config.yaml
num_hidden_layers: 9
n_experts: 40
hidden_act: "swiglu"
router_score: "sigmoid"
normalize_top_k: true
balance_loss: 0.00229
init_std_router: 0.0152
lr_router: 0.000479
beta1: 0.95
train_tokens: 462600000
dataset: "wikipedia_en"
Below are experts of layer 5 (counted from 0) of a mixture-of-experts language model. Rows are named router (the router's row for the expert), gate (a neuron's input weights, with its number), up (a neuron's input weights, with its number), down (a neuron's output weights, with its number) and show model dimensions 256-383. Each number is 500 + 25 x the weight over its row's rms, rounded and kept within 0 to 999. Numbers have three digits each.
Before each expert's rows: a language model's description of what the expert responds to. This comes from a sample of Wikipedia text that the model never trained on.

# expert 13
Closing punctuation
router:521519544505538540537475491536501522488502525524458462460467486514512497476521464515522490525513481497539479546529519513469509509497525483469543480484492470520525522501568533450467474488514479492437478469467575513549498503535478470515527465449546523464535495481522532498537507510494518506506507462479504524464507490503557536498469447453473492494550534512492504478521501492537459489467
gate0:537514508450483511524510505506479508442513524444507496493469493448473493460517531491493485520495521480515478479505480504517565553483497523478503509466510486538526523536512498486516540501484512523483494532497531494520540521464506504466467519482475497413508462535469475519489520502468505494472547490513471480496494520483504546505506499467505484509500456451508484512497550503500536508510
up0:498484514489478479485496522494459529541485448527490468478490521501478494514499507515481520515464441475506490571528519530508490512530520534528506523504490467471447480514468488480512511559508467517526510519510524477536498483479496473509519489526528462532478487485452511475484513528503457524494481458496464483474512493512447519526559512521550530476546526494457532499533490510479485463533
down0:519475480516540517512529534488501518462509457492515470506496465497495489475479489514482481502500478495480507522502481499483539490516489503554495472487483530528508512527498492465481477516481502489495494512472528478479519543451540524448481439522504477550542526504489544507494517485468505505485467457470478498490481518518491522462499491471513504526511515520486500490515496515469482504507

# expert 17
Years and name endings
router:497521530542551518528464520552476550458509514478484462536481493478469529463527462490544542517478554487517519555463527508519526514531506542491475521507497522528491529484474503512459461499537450469470442461480522482492491443546482489489502468497513545467494500476570532471522476518505553502534543475457540517487505424471525486502480549498469487484479534516481510497474486470478494472486
gate0:514503497489503483511484481518511519515516474504470458503476471479506561474431464484518468548515518503518466532514503578505527507508484469505496517513520475456503483504541466489476513528529479485455474486494463509515468484465474507506486525528485481475499493505515521514452498498512556496490525507512489534463541506521445494523522476490461504463498456478508457497486486519556560469496
up0:509527545455474481496506529496483507513492566537466485480513521495508524501493512510483474498520511504461495457533521480517501549467475494508518476548498515550518489506484495535526521529504508533527485580548533489470483529496474483509534480489506486487506487507495514469449493490486513482515492486479460468494520519496507508482442468491514511540525488482532535509503499531509484531494
down0:499518535494497544567497498521524545517493476487480531490434542508469539497515544539444525538499530477464527465486521468460514476502511451482501444509535492497501507460519532508494513491519471543493505545526499500483520482451504507499451518491522448489482513505535496505500492474495490490497491467503457504527495499554525505491495467504509486502520492529485495485521507499499488495518

# expert 29
Places and nationalities
router:525518496521526533529480511553500616481499487513480485466463502492464523464540472479495522499536520525466500534485526498470544525471455478490469510465524495538492528487501508503469488500458481484481487501497484467549516518495471499509503473509487521491514493487525503512494483514469524498489472505472537514501502471485573496509504488471505491510490510500464528522532530491504490450490
gate0:527526504505510579545458485465502528478495514536519524481506516508472532520468519515571516496463535510504502529508513533468532513507518450497489475500509472489495518491458499492477539503539483509579465506508475447506486482512515498492483483527498510539499471511472504514483525475487501506439523481472511476490504522512537534518493533460498464549426498449500494573505548510439501483528
up0:505536510474478485499490476500489442524505456473484489506486482489499478495494493517514500515479468483441543503475490482530513473499497494511508487528497525517513491511483499537522517438556479473507494515507521473464457514531538491526495526470511518414552476449517501475496521507471446476528479547482526489475523453487552502527440513519525514499488488473481525495510523476506473505466
down0:538526518518469531512518488476453488493510472499488527474513541489485492482546529514480485513506510490505466439470494480498479555513477517542498478437494469500500511500531470499491472533491540487492489536480486490509512526531510533508492520448499512544486489495475498523491509503457512506482491486481480463524477492479539471519484507473501490497514515493473536512512485532497480503486

# expert 9
Function words, titles
router:481530528513523529531465467544471530463515511509478449478479525482469543462522455481530525511511490493535482560503505519510530514505488476488512474495539517488504532508537449476473480461496496488475506469517513460525494472542492509508496469476529521479543477502507523467514467561516532496523500501506507542514522472468512471493481486481496523509520529488481472499503529502542477479482
gate3:516530520483551516505493527469497446513499430470462536509479515496482503513552516495520468485488533503519474495506517515509543473552474513533513461478479510536500526565475464495486483503508498519530491483536478505481494470555489475500504489483501507490528485469491537515541505459416488517500487522475513502488479506511491489519484484503485487489534482519466512525525566475492507475485
up3:471470490455462490496501494495500513514552521523496480496496500479527485484509530476446487505512513538463496485562517453476518464533485479528480484496515537531481500535528505480500493513480483549471480513479500491456475508494476478482465473495449514495530492500515483514500491530504518495479508457505475514510520523514521491473458473476531509506455504524543504491526537514479472457514
down3:494524487522501519487493518493538514507512513473511477480503540521514524516468498556506533483477543489523563500468518510503523494523498535525485474523518473544491486478534484556451556514505525497476555493491516526546476505495504507493463476507473486541488552478514501504506518499465466464496459458467507489519455484503518511500534469511511484521511481487544548472523484447494452499478

# expert 11
Table row breaks
router:514497531506540553534473487515481512484515497490484506488474488541493525489531462568546542533497455502497471528540475470523478538498527519510534504508480527495524532482484479469508492490501474491475483511535524480537513491554479463493548529470523504488481507502506542513460536493525502533495513465494512520527488491443501526466476479476446526494481513437488505511511484502539465466505
gate0:522505525462469516463446487492532465517525495539503506501498467509505507502523481464492528496493541459532505500479490495491513517482483470523503519475490520460511510466452511456466502487512530460490513496450473510491458470491488527512477483522486490511453532453489488525520427508465509505448512534493522495507521495502499478498486509460504493447501492492469551497486497501484511499462
up0:507473479496478524523514485527500524539559457458492521514479510493517496504527498514481506495447532519476479496493509508528548473492495534522488482495499504510517527529482457512494499471511472553533483514498495468493522538494478474506464469455512501458527493502498522492501507495535497482487497465504479476531450476485481500531476479492499520518494487505544484511518539491471456534505
down0:490502520499494490534468497493479496541498552495500530492502525513499513523482479506511477484502500491515467479514466471511515526547496510504537479471530478542477539478520527517481505520520479483494478539538541515525441501537529482478520511510484500510495542552490538511488511529493535539505512489513500516510469558506486506521537493513513551544493502489473499518495511488489495516498

# expert 32
Determiners and modifiers
router:542513554514523501541481459531442519492564512526492467485467539478432536448552467502485508501512500491512461491502502497530513536493509476504505519457497490493492518504504499496488493535537510459484507533486512458523502524512478512512500457470535504473552493468535508475487478555451497502480480484514493503485490472498493506516486492515517474523513503484476462480501498494519483430488
gate0:493486535533519461532454467483506486488501534495507501508474491514515507532459559509500491521511543509485553493515512550503519493511501483463523498491510507508521509464510508476485472515492496525459520513467519497487485486530512518505497523491469520488499555545540503489487487545529497528475489494453473528505506505496479472529460509499510551496449489518453502451471514503506503501506
up0:498538522495454448494467545515471492524501508473477472520478521507523503470507502489501529470512510471508498516522467511515485492465530504509463490542542489478505484508509481542492504509486525514520492503497502516531466526499512481526481473542508501521559548474502486492545503436522500480487510518463478507462517456516517493504508496486512500490502526519481508478476540512508445459495
down0:489463473504408467524509497505484515500512496491464512504477495511470524488506465457524493493531532515510516504461519515468505505482515508551538479505454459484474490531491455468493512474479512462499494519529506511520558550473479521555518486481529504486482543520536492532491520503494511521501496487501484490489501522550520501537522494560486495521473510486527494528491493503497463537517

# expert 37
Sentence and section breaks
router:508551473514527521535460512566484500463533488526452455439465548472481535457518462483510476502457522504520499485492501514509475493534501489498476484491496501500499479514467487500467470462531511479464524476460461459506504468510493499534480487498480523531503441531517503491508506507456475478465484498480506519501510489470519461517522478485493457482513504532477467467525496496513523496509
gate0:515488476481472517541453491497483470454544471523485484479461541522475530510479505469492506527531541528502476492463499484565492505496475535509473507496532475489508525502490511533474436439493486496531524513535497498459472489504486485513484501506484524454500474498519461535522473460483502514517508489469526502544527505535456501501480477483543477512508486485509484541509493527502508483486
up0:512513476453507472498522509472465477485453486499496522472485501509448526503487536514514508521536487493549483486476535543519486510486503501465444426486481491501493508491495563497556470472455552477506531461552454526503450519474478462463538532503505520479474492519488470471533501513477471515483513504472533483479513483508505473509538469465518482506486522478512489483487474546510511491505
down0:535514478484490503536486510483507437487443470483530481496527476475488530509495507548504479518491488493492500540512506500500525499467479517498453458492462517463496452490477488490508491511508541506543512452584459539487501567461475440512540465504465446501499473467518491468502483493499447486498525519469521476464515522515504535484536429488547503526498509467512563494496481514526518466475

# expert 30
Numbers in tables
router:509536523518500545526474516528511514471482500507501486444476528488480509482513473520461481535452552495517488525495506529505512525483503524508517510531504489469497537492518498482497472494505456505459462482440503485531488482517516504503475498497546519493539490479520464482509503503468488487489504460476503495505493438438508518504515493487514551522526500517471462484540480496503475483472
gate0:520520483483495468450510513489501538494509546518483557531525532508458479542478519452498507496519532479486511521509503487518485462526456511496462541512472498531529485488496447500476524484499455502515482510452485543508518522504486487518510511517480494512501461533504501478487465523489561502484477455502504488530513489502446489516510530530503497520523567488495463486490519498506496508483
up0:507509456521465506507518513442523468554521513511452486513491506535479504506501500500510549489485460494505515549523541590511462472519497487533516475464540487474530456491465501490482509512497475439476501487503505500475521506494494474527476458480477501508523497518506463503529475539519555508470443515557475505503544545484470525513489516494504476495504516482494526516486512485498538523447
down0:497502558489488484462496501491527504485504514509528465517554505487498435505464563474513511493512553509482496495483540500447474487505520478489467490557467506502458487527505493476540519476521472464492514504454478518522485538478493536487483495475488473518487489505494554524458482484492468497473498527471525503490470533486504497521499487491518487487487502496510416525496510522481513504461

# expert 10
Clause and list connectors
router:502533509500502501535473458529478515470521498503485420512428542501472539469526470484511504519505521512492481520493502498524501520510483512489504526518556458509483532538478499464451494477474535461508495449519535465493491502499496479521476466497540492493502493482494498504472461515482476488507482524484495510497512463466527472449481480508483529492520518529480485476494498508540477449491
gate0:491510485524474459484510483508533546539478523519537499536501494501471508481496499523500478503497556507516468535514543535546501461480526474547491526532467521514511489443489517504591521487505439516504481473515497460515524482536498481552493487509462546497534503479472491487509548568520527491490528517504489502481502476506515503495501521453490479560525482511555553511520470531518490500522
up0:511508476483505477498476473559459497538479530494446498526518516524499485553533490525492515464513460459497553536524530496472484484528471507486487530462504452507483499505525474496503498453490500476530546526547508451476511493511524489473487508509557473511517490491485502508501479484495510498480485466531465539489492502474517535512512514473531462442492502502505554527490454505509525519537
down0:480492503523498488476519444520472563509465529487457479467530519530494480469509491505527462522547523509529460525517524475483501553531472535531521514478514467538437494531528479512487486483483544460493530517491498512501510540540486494525505569468487492489528512502500492461530486494491540463511500532515490494454498513479515474496509533513499472510477441477484505511495556501486538479486

# expert 36
Place and location words
router:516506511527534526549462458527471524447498495567470480499480522484461504465544472504512494489532523495538497525519504478513489521505503482506502512513544480508459502503475486481488464496505516491467518468474501465538480503513484497490539493496523511481524490517497525503483549516503532524507457491498529505536528492475519534484491502479498473520509491493457473494512522486549462506461
gate0:482536510535522521529474510504488489528486474519522513453537550466502512511508482539487479500531530494489503489460499501502498471506453466463505538511467488537510446499489545526483514483536482487459540475450503533528532471481467523490520521482530488483489505474485485458494517547488493522485485496500533477527489512482474570491504542479509510545527456470517514547489453541476519483494
up0:497495510517519493502503494507522528504516501541500528510504507487502529506474530477499530467473493495483536507520451485512479508520503543459499472457487497522538504496507450522518483521532480481460479454511474489509522525475523556532502515500519489506492527469493510484514540516494500538506519502507504487496531524460520477491538525486479515506503476460534520486508472486493476509469
down0:562507522519489428478491514543517498518549521498541515522459508505486497502505512528514495487494508502434483491507496516492518531475463513488493477493469553530482532465517495496490474479497473539543499485537482528508502429505507476530532504479487514497477493508490461471488496556494506463473522525503545523476527467477491502495451521504467488495549512471529501467496470498470502482483

# expert 18
Census and table statistics
router:497526505504514508534475508507471499484508488521475492508478504516460492480528436522526481504494524459527475529509523505499553505495482537486486500481512492518488518477482461491490454504490490519455494497506454477530512499519485509536526486497505514489528480517504520515544470562494500532514480479465518506505476499462523493487487539521496503550518515486500492461499482441533513479514
gate0:506486488503529499494527497494493502537501513531490453495451464549456476476515527506503533523456502501565501494494478545495476488496506517534474476486489493489522480527486560499500552531511492532470524461526498505521496493488476479489530552501466490503491463485504461498456483484496495523488521471542497489474469528500465495489497486438487492510466532509511501473527483459471511524479
up0:497517510475515505515515475465478501547527519514530492516549554508481501484510512482500508456472492489457540500502516519502526534484522487468509507530514484518523483489492480516485458518545502538490515515493508461525438523511478515512547508493495506503472502528478532530461488538508523509527534496491465472551491492511451555487525542512501519495510511455467492522479531504463527497483
down0:538492460500489469488460464498510529523469448535480484505504536498505492478492503480491502491489514508519507503537513479508520497537487483508494467495556493464473510506552515484482508489493481516516462499497479493502502499500515522511533511516506462489485487489484500479511516539487477508496506459504455480534490481460484501458492531503501503494514529478553518471517525508492533509529

# expert 19
List item markers
router:500515533523520544527459476512462498469527483528471490474440481550467514486519478495526490505489486484499510500524491544515497486515529519498500494503519509515481487494538457465470460482532512480457518485496479478517481490524541480495507465453559506508524457534552500480467487506507521473542518475467518508520487456470507529575507539501486464544520525527516483488487515556473460487454
gate0:454542493461488515521512500449471477543505483480536446490512482490498551490518520552496536501513504506504488479505497497506465524486484513500516488491521478520495522495527497478537468489478523518526511563510509529534511523497507483492529522466518533449503532506515549516507469510504508515511500505478510476518495519491505480525476489525502495469521484462480487477499560493494492495502
up0:492498492532519488521511506521475518497558487527539498439514531535456497471514501556489492483478534497475518463508476507511497497507504488509485485541522537498511500472530529473510520523528523523532490501547522463499490478509518536432475508529555489560523462473512496493501485505521473500500474520543450514534515463511529494462501500549527525481484529548542461537494496452509471484482
down0:507483519499531481504508490518498530498537537492536542524511497517502517506459488488510469466482504481503474480500506498482529524472519514524503510539544548452497511453544520502480491535519525486493488507521477460518534530512482537477503472497499475541500483465499510525506453462507471514503463495473511534528498509507470470511519516503483508498512522523459511525530499521491465497481